From a checkpoint of a small mixture-of-experts model trained on Wikipedia.
Experts: 32 SwiGLU neurons an expert, 8 picks a token.
Training: a variant of SOAP for the experts, 324M tokens, 4944 steps.
Below are experts of layer 5 (counted from 0) of a mixture-of-experts language model. Rows are named router (the router's row for the expert), gate (a neuron's input weights, with its number), up (a neuron's input weights, with its number) and show model dimensions 0-191. Each number is 128 + 24 x the weight over its row's rms, rounded and kept within 0 to 255.
After each expert's rows: "comes after" lists some tokens at least twice as common just before its tokens as in all text; "gets" lists some tokens that make up at least twice as much of what it gets as of all text. This comes from a sample of Wikipedia text that the model never trained on. Tokens count by the router's weight.

# expert 41
router [167 140 121  74 144 156 143 141 127 165 102 103  95 110 159 104 108 103 146 167 138 107 116 130  98 134 120  93 150 131 127 123 104 103 136 166 110 164 152 117  92 105 119 141 158 136 159 136 152 167  98 101 101  98 152 136 107 142  94 132 111 148 117 121 106  98  91 121 154 150 158 127 147 152 141 141  91 147 118 136 113 112  54 133 157 127 131 117 150 113 131 115 118 154 144  96 121 108 152 133 133 129  86  93 121 146 146 141 114 141 102 112 145 157  85 121 156  94 165 108  97 140 142 139  98 160 137 111 112 115 137 148  99 103 149 106 156 163 124 121 157 132 121 174 127 144 141 165 105 128 160 145 159 104 140 151  85 137  64  95 135 121 140 105 126 115 117 126 136 104  57 116 118 136 153 114 107 137 127 174 105  91  87 101 130 112 104  85 111 123 141  95]
gate0 [156 124 118 116 154 157 160 142 110 133 118 115 162  77 140 143  81  87 133 141 161 113 144 132 111 120 103 110  98 102  80 134 109 182 119 101 111 129 134 146 129 134 122 143  89 123 135  89 141 121  99 110 147 155 144 115 146 154  88  84 163 180  85 139  98 130 122  98 135 163 142 129 111 135 123 120 129 103 154 128 145 125 171 118  94 159 148 131 160 112 155 129 141 113 110 171  75 137 130 166 104 103 156 145 111 147 125 148  95 140 107 101 131 130 142 101  98 155 129 131 149 130 153 168 142 116  95  95 114  76 133 154 129 201  91 149 131 120 174 110 109  99 160 143 128  97 163 132 111 166  59 123 111 164 137  98 147 144 139 152 125 130 145 127 126 117 135 136 113 145 101 117 107 123 137  97 139 120 137 132  94  98 163 133 134 147 139 122  99 125 120 105]
up0 [ 98 149 121 135  88 129 149  89 184  96 122 125 104 172 129 131 135 135 127  82 144 116 114 155 159  98 153 145 105 129 137 102 156  93 132 166 129 134 104 129 166 132 129 128  84 131 119 132 116 147 130 174 117 153 141 126 122  90 170 129 124 107 196 141 131 145 148 152 136 104 134 133 109 118 151 133 107 142 106 150  99 163  85 113 136 121 147 140  81 133  89 155 128 104 138 124 126 152 124 135 171 141 108 145 138 130 134  88 126 111 103 159 121 147 128  86 126  94  92  86 150 116 138 125  96 133 134 173 130 154 148 111 142 151 145 115 141  52 114 124 125 173 183 100 131 167  85 117 129 121 177  82 140 104  76 122 126 159 152 124 162 114 122 149 122 147 142 158 140  85 135 135 121 135  96 127 106 137 129 157 144 135 102 138 133  92 117 146 142 100 123 122]
comes after: " |", ".", "s.", "|---|---|---|---|---|", "|---|---|---|---|---|---|", "|---|---|---|---|"
gets: "\n", "\n\n", "|---|---|---|---"

# expert 140
router [122 115 113  85 155 144 133 136 166  99 191 102 138 134 134 138 104  80 116 138 147 107 122 106 123 159 152 150 137  87 113 144 171 108 121  80 124 145 103 130 122 134 135 105 135 127 148 146 162 103 109 109 135 107 139 127 168 161  90 113  78 158 103 117 126  78 159 105 144 138 147 115 127 108  93 123 119  90 107 147 138 148 112 158 109 143 112 172 143 146 148 124 142 154 144 130  98 111  96 124 155 111 151  91 118 167 123 137 144  93 139 146 134 147 170 102 144 129 135 137 153  96 158 104 107 112  91 116 172 129 140 152 128 134 113 142 110 101 110 119 146 153 110 143  97 127 146 109 110 153  93 140 140 174 125  76 123  88 147 153 119 127 126 129 163 154 174  71 138 113 138 155 132  93 161 159 147 164 152 147 136  91 131 110 165 153 167 119 128  92 153 106]
gate0 [134 173 114  82 119 118 138 169 166 125 136 107 140 132 178 178 117 158 156  95 126 102  89 157 132  93 137 131 119 143  95 168 143 137 159 128 137 100 144 181 147 119 166 169 117 119 160 121 147 122  90 132 124 153 148 159 130 101 120 126 134  85 146 176 121 167  77 130 190 116 102 143 147 118 124  98 126  77 132 108 138 161 128 144  90 115 134 124 152 144 124 124 150 139 127 136 114 155 114 134 153 127 111 109 183  95 115  93 133 149 119 132 105 127 125 137 121  75 138 144 119  97 131 146 143 149 114 131 140 174 110 126 119 103 146 131 114 110 155 107 136 128 102 103 109 172 144 127 112 127 123  90 137 137 140  84 106 131 106 160 119  82  85 110 125 153 151 146 114 108 175 156 132 130 121  85 105 178 149 129 141 131 108 123 176 116 135 109 126 166 120 116]
up0 [147 104 128 148 167  85 120 119 124 140 151 157 121 162 107 161 111 145 162 107 113  85 132 127 149 171 111 141 140 149 114 157  98 136 132 155 140  91 176 164 147 144  82 123 137 127  92  95 143 125 142 158 116 105  98  75 141  93 127  94 132 113 142 117 132 124  97 128 101 126 128 103 186 113 152 103 100 113 125 134  78 110 138  96 107  90 169 126 132 108 123 119 111 105 132 193 111 110 126 128  96 111 141 140 146 156 152 145 161 150 136 132  91  96 138 136  91 136 166 121 148 157 131 131 113 127 156 142 153 141 129 100 121 119 119 185 122  94 136 142  83 125 144 135  68 183 142 149 106 103 106 114 130 120 131 120 148 112 118 110 135 138 130 138 182 123 132 141 140 146 148 116 158 107 128 135 143 137 140  78 157  97 175 142 162 105 148 110 121 113 160 160]
comes after: " ", " 0", " 1", " 2", " 4", " Candidate"
gets: " |", "|", ";", " /", " A;", " W;"

# expert 13
router [160  95 148 146 153 163 149  88 171 109 131 167 122 112 148 114  98 126 118 135 115 147 155 121  89 144 153 100 111 139  98 125 177  98 129 104 146 160 100 152 134 121 138 116 112 164 119 146 131 148 125  86  99 116 107 161 123 165 147 165 147 130 133 155 139 128 123 124 143 166 113 120  99  88 141 134 140 160 144 156 145 117 148 101 108 123 131  95 146 101 134 101  99 164 124 163 144  91 168 115 153 151 117 102 121 120 139 102  97  73 124 150 157 127 188 154 126 153 139 101 150 137 142 128 100 163 174 144 119 110 123 114  77  90 100 100 131 117 148 136 144 115 104  92 142 146 154 101 156 140 116 115 168 114 136 144 106 124 137 103 157 106 149 148 121 137 140 161 139 125 154 126 144  96 152 174  96  85 160 122  93 165 109 181 152 112 158 123 118 153 119 104]
gate0 [129 123 123 170 140  82  83 121 112 135 144 120 154 151 103 104 131 127 140 139 104 179 149 115 135 167 141 132 111  99 109 110 150 126 145  90 127 103 133  95  93 106 100 143 104  93  90 113 147 143 125 120 104 107 145 150 147 110 152 106 132 133 131 145 145  72 122 123  92 201 130  99  82 125 103 133 139 108 152 117 159 108 115 115  95 134 127 135 120 136 151 114 170 163 131  93 141  96 128 128 120 122 111 154 123 120 115 122 104 160  91  64 118 161 171 183 112  86 125 138 130 115  82 125 175 142 117 129 123 106 183 142 120  87 114 108 129 125 116 169 120 129 142 143 146 159 150 122 142 108 143 131 113 141 121 127 117  70  81  95 140 131 106  79 143 129 157 140 124 160 115 105 114  97 162 107 105 134 180 148 122 144 112 128 137 136 108 104 132 113 128 160]
up0 [117 142  90 111 175 161  94 134 134 120 152 122 114 125 104  81  84 118 138 157 142 146 145 122 163 122  82 144 104 146 143  87 120 145 111 140 124 142 109 132  96 119 146 154 112 127 147  76  60 140 147  75 146 103 112 129 117 109  68 147 162 122 144 102 131 118 140 129  87 127 158 125 152 128 117 140 144 152 132 127 161 123 167 110  94 123 169 164 124 105 130 176 101 128 134 113 139 118 120 131 157  92 132 120 141 138 148 141 159  86 155 186 188 178 136 114 111 157 114 152 146 167 179 129  88 138 146 133 139 106 114 142 120 119 101 137 128 134 131 137  67 117 133 124 100 113 146 135 135 145 153 124 140  98 104 119 150 139  98 127  68 128 124 161 141 154 150 111 161 152 140  84 104 113 127 121 139 119 112 100 124 115 128 132 139 159 112 102 111 155 122 137]
comes after: " |", "′", "°", "_{", " 1,", "9"
gets: " 0", "9", "/", "6", " ", "2"

# expert 135
router [113 113 159 153 143 150 161 133 168 144 143 145 149 159 109 121 139 107 111 104 144 157 111  95  88 169 126 122  87 154 106  75 159 144 101 121 113 127  85 133  97 165 136 141 157 146 122 146 110 102 113 120  77 130  90 123 118  98 139 151 103 164 172  98 103 105 124 117 137 154 131 137 133 149 126 140 136 128 152  98 157 169 172 148 131 165  90 122 121 171 153  97 153 102 136 156 126 115 130 112 172 144 153 148 163 152 170 156  85  83 142 138 158 142 110 183 150 111 142 147 133 135 157 162 129 123 104 148 127  89 127 139 140 109 121 157 110 104 134 149 171 152  80 103 114 140 131 119 134 141 101  89 100 114 129 108  90 163 132 134 117 120 135 134 109 119 106 108 141 160 142 108 132 155 122 103 134 162 153  94 136 123 158 162 167 119 160 142 117 143 102 142]
gate0 [138 141 152 154 127 147 124 174 159 125 151 120 174 142  85  87 102 106 101 122 114 149 133 131 162 106 123 127 122 127 132 178 143 154 167 154 143 150 104 103 125 104 186  94 128  99 113 125 161 119 144 136 115 115 141 110  93 133 145  94 159 114 122  83 109 129 135 143 143  88 117 130 128 142 145 153 128 148 171 130 182 120 147 169 149 171 112 107 110 119 157 127 169 111 118 119 152 174 108  92 134 135 126 121 129 140 106 131 106 128 103  63  78 123 145  90 126 107 132 124 126 126 134 178  96  98 143 110 110 131 132  87 153 109  98 123 115 127 134 153 125 156 107 146 106 155 114 138 135 106 113 126  95 167 121 100 116 135 125 105 112 167 137 122 102 111 105 132 136 154 145 138 145 145 171 186 147  81  83 128  88 107 147 153 131 111 116 131 155 106  79 149]
up0 [111 141 118 111 134  80 133 147 128 133 122 114 114 113 123 164 149 109  95  57 147 137 117 118  68 142 129 121 133 157 150  96 126  92 101 113 134  85 130 164 109 147 129 185 104 155 130 113 133 139  98 129 118 141 128 129 118 115 120 107  94 141 135 104 113  81 119 154 109 141 204 132 135 126  86 107 131 135 147 126 106 142  98 164  91  87 143 101 107 114 119  94 117 136 132 118  98 163 140  94  75 119 151 155 137  59 124 124 124 110 165 122 135  96 112 111  95 121 138 147 126 126  88 126 131 108 128 146  67 134 136  92 136 137 150 134 107 109 156 111 153 138 123 132 122 175 114 151 176 108 109 110 127 160 131 141 137 152 106  88 140 130 187 113 131 134 101 167 142 152 152 125 130 141  85 134 114  91 155  98 141 158 123 130 147 157  96 136 141 141 126 119]
comes after: "\n", "-", "|", " IS", " Full", "}"
gets: "=", "-", "The", " St", " T", "R"

# expert 40
router [ 99 134 162 122 148 122 140 147 168 134 108 131 116 176 126 151 136  89 149  86 103 137 103 137 105 141 146 162 163  99 148 151 150 159 116  87  86 128  93 111 140 137 138 100 139 115 136 137 151 132 108 137 122 105 144 140 137 102 128 126  98 174 110  88  95 103 104 112 138 170 154 122 123 131 125 160 173 116 132 138 136 178 123 105 162 155  98 133 112 127 117  81 135 138 139 134  92 149  98 122 140 133 106 138  94 114 137 130 107 119  83 140 133 161 131  94 181 104  99 103 124 154 144 113 169 130 125 136 152 139 132 165 114 165 156  83 111 152 109 150 143 164 109 135 103 174  81  88 148 158  99 138  99 167 133 152 103 154 130  89 174 105 157 120 134 168 143 127 137  99 119 124 151 132 117 140 114 106 133 179 148 110 127 157 145 106 166 110 147 110 125  92]
gate0 [ 97 108 126  96 157 120 148 133  87 172  82 155 154 128 149  83  99 137 135 126  78 142 114 132 135 111 154 158 140 135  99 118 144 134 161 121 143  85 144 117 107 152 131  94 118 143 108 174 146 118 145 139 121 157 127 112 139 112 113 113 155 143 105 157 132 139  90 110 124 111 132 123 126 123 122 140  92 160 119 173 116 130  84 105 129 129 116  93 126 131 151 120 137 109 147 129 111  96 112 203 132 150 189 131 117 127 160 113 101 120 129 116 112  98 125 130 165 118  71 121 120 116  99 110 173 102  61 122 148 158  93 165 119 102 149 123 179 138 124 144 112 170 153 133 143  92 125 164 101 112 154 179 121 171 135 151 112 125 164 102 151 109 162 146 158 123 148 106 141 126 131 145 120 128 125 109 113 152 105 113 158 147 135 120 119 189  98 142 144 116 136 131]
up0 [168 104  59 109 111 151 147 136  70 101 151 196  99 107  82 145 129 153  94 135 147  87 135 150  91 135 104 136  88 141 116 110 136 113 116 121 146 146 160 118 139  72 133 111 107 114 171 136 124 135 171 166 123 117 152 125 130 122 125 114 121 137 131 145 130 146 177 131 149 127 123 101 143 123 142 140 138 162  68 129 130 143 161 156 103 148 158 142 131 104 140 163 134 132 116 159 112 118 109  75 121 103 121 105 145 138 154 121 164 104 157 120 112 134 106 149 125 121 156 118 114 135 134 106 120 143 126 136 173 111 117 103  67  62  87 141 139 160 130 127 115 136 102 132 128 136 128 151 150 140 158 120 104 137 126 116 161 155 128 136 106 111 120 180  84 140 155 159  87 124 159 129 131 152 170 140 113  91 116 110 140 107 106 139 121 142 155 150 120 152 119 109]
comes after: "\n", "-", "\n ", " MPC", " Binomial", " Preceded"
gets: "-", ":", "|", "=", "s:", " ="

# expert 167
router [103 108 120 106 123 140 150 150 166 130 152 130 146 123 146 151  77 100 108 115 119  88 144 103 163 138 148 149 181 121 154 105 145 160 133  88 122 160 109 139 149 122 157 148 158 104 106 140 139  95 100 154  86 152 147 111 107  98  77 137 118 129 105  87  98  92 153 121 153 141 160 129 172  89 121 117 140 140 123 189 140 140 117 121 122 108 108 156 126 112 138 103 149 178 136 118  84 119 101 121 139 128 150  96  78 165  95 110 140 117 122 106 145 161 124  94 114 122 113 106 148  91 140 112 153 150 121 148 156 142 150 153 153 143 111 147  87 101 109 132 148 165 113 159 101 152 126  82 119 143 115 131 157 185 137 115 124 135 137 163 142 130 132 122 141 147 158 112 172 128 119 120 152 139 151  95 100 145 154 140 172 113 109 109 138 162 144 145 135  76 105 110]
gate0 [154 134  78  96 134 147 117 146 102 138 128 117 113 157 156  99 102 165 152 146 102 154 152 110  76 108 132  82 107 127 149 160 149 123 166 143 125 147 115 124 104 160 156 118 130 143 152 120 121 134 145 124 143 150 118 120 122 161 121 114  98 124  82 162 109 106 138 118 152 119  85  93 145  82 135 122 121 140 122 107 133 101 101 144 103 111 112 134 144  76 104 125 152 162 124 157 127  63 131 123 127 151 102 129 143 126  93 136 147 137 106 148 104 153 105 145 100 158 137 117 112 137 129 129 140 127 140 115 154 121 176 107 152 129 109 127 140 169 100 137 153 163 138 117 110 136 149 131 175  84 136 120 119 107 147 141 144 111  93 103 116 109 172  38 112  98 165 169 143 170 115  98 120 146 122 121  85 122 123 155 117 107 104 171 162 150 134 162 147 167 141 124]
up0 [168 121 138 122 133  95 136 133 128 161  95 120 108 117 171 132 121 113 128 113 138  87 113 121 153 107 132 181 166 136 190  90 154 151  73  84 120 117 162 119 129 112 138 129  94  99  75 134 102 145 118 175 101 150 142  71  93 113 101 103 104  91 131 116 115 130 138 143 142 109 108 109 145 134 143 152 112  97 130 124 138 136 108 130  98 102 151 113 140 133 161 134 147 159 139 178  84 120 135 161 117 135 139 152  83 104 121 132 108 132 122 158 107 162  95 100 107 126 131 135 157  94 131 145 136 151 145 137  92 120 153 112 113 136 106 150 115 135 137 107  96 114 121  73 153 174 123 108 100 137 132 133 120 185 143 149 112 197 126 134 139 101 105 131 121 117 138 173 149 117 120 117 105 126 117  79 115  91 122 118 105 137 149  86 154 156 132 150 145 103 129 128]
comes after: " ", "\n", " 1", " Party", " 2", " MF"
gets: " |", "|", ":", ";", " Total:", "s:"

# expert 193
router [165 111 121  82 155 154  96 145 102 157 161 134 145 111 164 139 155 103 111 141 134 110 131  83 106 138 107 143 118 162 126 156 101  95 131 132 144 157 146 154 100 153 127 142 150 160 142  97 116 153  98 150 125 107 143 133 108 150 114 131 100 125 147 143 106 120  90 122 105 146 118 149 157  99 100 145  94 159 124 150 144 163  77 144 113 134 125 152 149 155 130 133 133 164 155  87 105 120 155  90 131 105 101  96 144 150 146 114 124  86  98 104 117 163 150 155 163 103 165 101 106 127 151 118 116 168 152  70 112 155 154 107  95 141 154 109 111 102 110 127 116  96 117 169 158 158 102 155 105  84 138 135 172 133 112 148  80 146  85 100 150  89 123 140 124 108 106 138 149  97 126 137 145 137 154 109 106 133 143 119 141 104  81 112 151  97 141  87 105 124 110 119]
gate0 [108 129 133 153 123  82 113 118 100  94 116 159 144 151 113 160  86 153 113 105 149 159 156 118 138  86 117 144 115 142 164 154  87 135 140 124 161 104 117 111 184 154 127 128 103 126 150 116  98 113 141  66 101 135 129  84 137 119  87 107 129 135 112 138 145 147 161 115  95 117 125 125 136 145  95 150 121 135 134 149 134  98 145 108 120 118 132 102 126 140 116  70 119 127 136  84 148 120 156 143 109 113 109 172 185 138 126  99 163 116  87 149 158 125  65 157 148  94 161  71  65 116 114 142 117 142 114 125 166 106 108 111 152  98  99 139  98 109 128 161 130 107 149 132 142 139 151 152 102 124 152 152 147 104 143 158 108 131 100 136 149 140  85 135 106 114 133 134 125 121 175 158 132 101 106 148 124 138 130 155 146 111 122  84 136 131 151 154  93 109 129 101]
up0 [158 116 128 126 119 151 146 151 133 127 141 125 104 114 156 127 105 135 130 129 143  96 146 109 125 181 157 109 127 133 119 146 181 136 181 168 120 128 139 107 130 108 118  86 155 119 163 107 126 100 144 129 103 146 122 119 145 106 129 144 125  97 123 149  98 153 135 130 166 146 107 109 141 150 129 106 142 151  93 118 100 158 145  99 128 116 118 138 146 136 170 135 145 117 101  81 136 146 143 175 106 105  95 126 155 132 123 101 147 159 150 158 145 105 115 121  76 102 131 132 117  98 164 103 101 136 152 106 169 182  91 134 142 105 163 119 143 116 147 135 147 147 153  84  92 136 116 133 144 121 154 190 140 135 105 106 123 138 150 163  97 189 183 134 122 140 143  98 146 165 110 135 120 128 126 103 132 160 158  88 104 105 164 129  99 176  86 141 121 154 181 131]
comes after: "\n", " |", " ==", "|---|---|", "|---|---|---|", "=="
gets: "\n", "\n\n", "====", " %", " Average"

# expert 76
router [132 108 139 141 169 158 110 117 164 141 132 164 168 141 148 133  90 140 112  93 149 103 132  79 116 146 141  95  90 166 122 155 166 168 113 108  99 128 119 135  82 146 127  89 129 176 174 149 120  96 114 137 144  90 103 145 133 165 135 148  90 159 121 119 134 139 171 125 145 130 135 141 126 162 161 108 126 128 121 126 146 109 148 150 170 126 112 137 134 143 134 120 144 101  98 148 130  97 161  93 167 125 149 102 152 120 163  88  92  73 157 160 158 137 119 135 142 125 111 136 102 134 145 119 115 143 185 144 118 131 140 151 148 150 142 134 125  96 183 128 170 109 101 121 171 114 155 162 128 122 142 136 181 103 148 125 144  87 129 119  93 158 170 150 127 129 128 147 157 149 152 134 120 133 163 147 124 147 145 127  81 106 140 150 149 116 155 150 112 159 114 130]
gate0 [162 113 163  71 119 134 112 150 133 101 136 117 104 129  86 104 143 157 148 119 110 112 141 124 139 108  93 165 123 137 104 134 105 125 108  85 101  92 116 136 128 140 145 152 115 159 155  57 135 145  96 135  90 133 153 102 156 139 120 114 108 131 151 129 114 171  88 140 154 152 137 114  98 143 110 102 155 143 145 106 142  99 111 120 132 128 130 154 123 110 170 169 118 130 128 112 127 102 168 154 121 104 105  92 155 135 158  55 145 139  99 119 121  90 145 183 107 118 140 146  98 140 127 138 153 109  89 100 121 148 110 121 152 158 113 128 138 133 141 133 146 130 120 137 180 131 122 151  98 163 169 168 117 131 128 171 110 148 145 157 108 117  68 131 111  80 101 126 137 155 111 153 111 156 155 131 131 119 154 112  91 150 111 142 166 106 136 103 125  88 108 155]
up0 [ 99  70 136 111 133 128 168 144 107 153 142  98  81 136 152 151 128 107 152  84 116 103 105 151 137 160 125 114 156 138 114  95 100 124 188 123 109 143 116 162 181 147 168 158 166 134 139 156 118 113 134 102 142 110 130 105 184 131 165 137 112 119 176 137 130  69 116 140 111 162 127 123 101 150 135 176 165 174 141 146 118 119 148 140 116 156 126 101 113 120 178 151 160 139 112 131 146 128 115 107 127 131 160 133 111  92 161 143 132 143 133 128 109 101 106 126 149 103 107 112 142 183 174 120 107 114 113 121 133 133 152 162 122 134 159 111 117 118 109 110  92 118 118 112 141 128  99 137 158 144 116 102  84 149  98 116 131 145 137 114  84 118  78 125 113 132 147 126 112 152 141 157 103 154 131 102 128 141 163 142  86 163 138 125  93 164 121 109 104 159 125 154]
comes after: " |", "\"", " in", " ", ",", " In"
gets: " |", " Al", " B", " 3", " New", " D"

# expert 29
router [148 128 151  59 150 147 150 131 107 129 109 133 137 135 146 166 150 114 106 133 115  97 103 108 108 162  96 121 192 140 160 145 117 103 138 150 101 160  94 162 114  82 141 143 154 158 123  97 161 172 149 105 111 127 161 139  98 155 123 137  98 139  91 143  94 125 158 127 146 125 139 136 110 115 138 142 107 140  84 131 117 136  51  83 125 151 139 109 146 110 139 142  99 157 131  98 105 111 149 133 125 110 128 104 103 146 143 106 109 156  85 101 101 143 143 109 137 114 154  95 125  98 149 123 106 143 141 143  93 107 140 103 121 130  90 110 112 107 124 138 125 121 140 169 126 142 106 157 116  96 142 141 161 119 112 100  90 145  65  95 126 127 110 144  99 145 102 155 122 112 131 157  99 152 152 110 120 141 117 124  95 117  59 105 126 157 133  93 110 125 144  93]
gate0 [100 147 175 129 142 107 133 120 103  97 113 123 117 136 105 150 130 135 131 159 116  93 131 180 135  94 130 134 136 149 140 123 114 104 174 130 131 141 101 121 147 116 138 102 132 106 102 167 123 140 137 128 125 142  92 121 163 134 143 132  99 124 138 117 134  81 192 130 128 133 152  70  71  99 116 132 169  91 119 141 133 130 129 124 102 154 133  91 133 102 106 173 117 158 106 132 108 137  93 109 101 101 153 132 114 112 150  85 108  99 154 120 113  88 162  89 122 174 143 145 126 119 169  97 114 132 113 141 100 107 108 123  95 167 118  99  99 141 148 167 151 124 113 120 125 134  79  68 124 127 123  82 172 117 152 118  99 122 157 134 108 128 139 153  79 157 108 100 122 129 148 155 101 114 143 119 104 164 104 103 129 137 141 121 130 107 182 137  93 115  88 128]
up0 [119 153 150 144 138 101 135 111 113 160  95 119 153 139 131 147 139 152 142 110 148 114 132  75 135 167 119 109 102 143 151 121 145 120 124  89  82 128 100 111 116 109 153 132 120 104 108  90 154  94 124 121 135 120  91 132 102 178 129 172  82 138  78 111 118 129 136 124 118 123 137 116 160 172 158 104 106  87 154  95 111 125 141 135  92 184 126 137 141 160 138 127 103 119  95 148 160  75 102 153 112 114 113 102 108 145 156 146 103 152 132 111 139 129 124 148 102 148 172 113  97 119 135 134 119 141 133 145 156 118 138  88 170  53 127 101  82 133 114 177 153 105  98  89 126 144 114 133 127 132 135 152 153 100  98 132 103  97 109  95 106 166 147 179 131 115 110 160 104 134 143 123 126 110 124 113 120 136 131  77  92 117 115 125 160 136 134 112 137 151 162 118]
comes after: "\n", "===", " ==", "==", " ===", "."
gets: "\n", "==Plot==", "\n\n", " (°F)"

# expert 102
router [161  93 116 158 111 174 122 107 119 130 168  95 116 172 149 123 132 133 124 127  92 162 153 107 129 165 159 125  97 127 125 108 118  94  92  94 134 150 133 137  96 131 103 141 119 145  93 143 145 158 158 137 110  78 102 109 147 153 167 146 138 121 118 172 112  86 126  98 123 134 158 131 137  86 151 158 155 166 127 140 105 131 134 159 114 150 126 101 108 115 133  80 108 148 131 180 120 112 172 115 165 126 163 103 103 109 117 159 121  86 145 129 160 102 161 162 126 159 105 103 137 154 129 123  93 163 123 160 113 109 138 124 136 112  92 152 139 104 187 123 120 128 105 108 109 163 178 129 148 113 122  95 159 109  88 154 108 103 136 149 141 116 174 139 124  98  85 158 104  95 114 109 116 101 136 149 129 151 155 129 122 130 133 168 150 161 130 130 116 141 131 129]
gate0 [144 112 146 123  75 146 151 130 122 113 126 126 103 139 133 129 129 122 158 112 158 109  86 154 116 110 175 148 112 129 100 116 132 134 127 136 155 137  79 127 138 140 120 143 125 128 132 128 115 114 144 120  97  81 141 116 121  96 136 144 185 162 120 156 102 121 129 134 142 172 108 115 149  97 124 126 101 107  85 133 109 119 116 158 122 129 150 136 131 100 111 126 119 181 113 194 143  77  96 154 160 133 102 148 105  96 120 134 143 167  76 131 160  90 167 141 132 127 130  96 132 149 159  84 133 176 107 136 144  93 109 128 158 161 130 139 152 143  98  78 105 134 110  49 168 140 136 116 143 131 135 110 114 168 112 120 142 136 114 148 114 104 127 155 147 104 184 109  93  95  82 131 144 139 136 120 173 108 149 165 116 153 108 129 109 106 128 114 128 127 143 130]
up0 [123 154 138  90 116 117 147 133 123 121 129 130 159  91 126  86  95 146 121  74 136  74  91 118 165 146 114 139 138 142 115  94 142 123 149 165  93 156 126 122 139 113 118 147 125 103  89 157 101 104  81 168 105 154 107 153  91 123 143 137 132 158 105  83 118 170 136  85 153 111 119 104 102 119 157 107 118 150 163 120 166 116  84 138 114 144 112 133 131 144 116 156 138 122  81  80 131 150 160 103 130 118 119 150 148 117 126 112 124 140 140 128 150  93  98 121 105 104 113 139 132 123 113 115 142 101 165 141 157 117 110 129 211 137 123 123 109 136 128 109 144 112  88 126 142 123 101 148 144 176 107 165  86 138 135 113 125 117 149 127 130 170  95  88 134 110 143 120 163 159 160 146  88 116 154 119 100 141 115 104  89 121 133 126 149 100  92 187 128 122 137 117]
comes after: " |", "|", "_{", "°", "′", " $"
gets: " 0", "9", "2", " 1", "3", "6"

# expert 110
router [133  92 146 134 159 158 122 105 111 128 137  88 143 180 177 112 107 149 130 157 105 167 179 144 116 144 147 139 107  91 108 107 163 102 116  93 136 160 106 135  92 144 110 138  94 139 104 144 153 133 171 132  92 117 143  96 134  90 163 130  86 104 125 153 111 135  99  92 128 152 111 147 130 103 136 156 141 152 156 144 138 110 122 146 113 104 116 112  99 107 106  87 103 167 137 126  97 159 175 104 104 119 162 133 104 162 145 128 103 117 126  97 139 121 145 157 138 152 151  86 147 142 131 132 151 152 125 143  86 144 147 136 128 167  84 133 112  99 157 130 131 112 111 104  93 130 164 122 152 119 105 142 137  99 113 152  98  91 130 147 137  90 153 136 108 143  89 166 104  82 148 135 107  85 126 109 123 125 154 138 151 165 140 144 165 173 149 130 130 139 152  96]
gate0 [128 120 166 125  77 117  78 112 149 127 102 139 104 133 159  68 120 132 170  82 117 111 121 134 117  71  89 111 129  97 153 146 203 155 124 148 133 126  54 154 128 159 141 161 135 124 140 134 128 109 106 140 120 113 129  86 135 154 116 123 135 122  80 140 121  70 119 110 126 121 146 132 139 124 166 139 144  96 174 140 137 108 117 122 138  98 141 153 130 150 133  97 132 143 118 131  87 115 108 115 133  95 134 130 135 119 140 103 138 125 129 106 123  84 179 144 146 143 118 144 155 146 123 100 101 118 117 172 106 149 147 123  93 142  53 133 172 164 132 134  81 144 111 140  92 116 106 142  96  99 123 162 122 106 149 110 141 129 129 156 112 133 160 101 158 161 101 115 132 129 121 126 113 109 107 138 109  96 115 129 153 142 133 116 128 123 119 142 136 109 181 113]
up0 [104 130 102 135 151 125 129  95 111 134 115 154 139 162  82 132 105 126 123 135 128 148  94 162  98 154 137  96 146 115 132 142  92 137 132 167  64 138 106 131  79  85 135 107  92  65 129 103 145 128 193 126 138 126 141  94 127 151 150 115 101 166 109 113 150 124 175 126 112 114 124 142 159 106 145 136 103 155 125 164 103 147 130  68 143 150 116 123 102 169 101 126 102 147 140 120 141 124 167 124 152 141 121 138 151 123  99 108 123 156 150 123 117 145 122 103 145 152 156 161  79 171 104 153 105 139 111  72 172  85 126 119 144 117  84 165 149 138 122 140 127 145 117 144  72 145 154 125 139 124 166  89 146 130 112 133 147 145 130  75 148 114 164 161 115 106 135 145 130 124 111 149 108 121 141 128 164 133 137  89 125 140 119 108 133 135 162 127 126 129 106 157]
comes after: " |", "|", "_{", " /", "°", " (aged"
gets: " 0", "–0", " 3", "–8", " 20", " 25"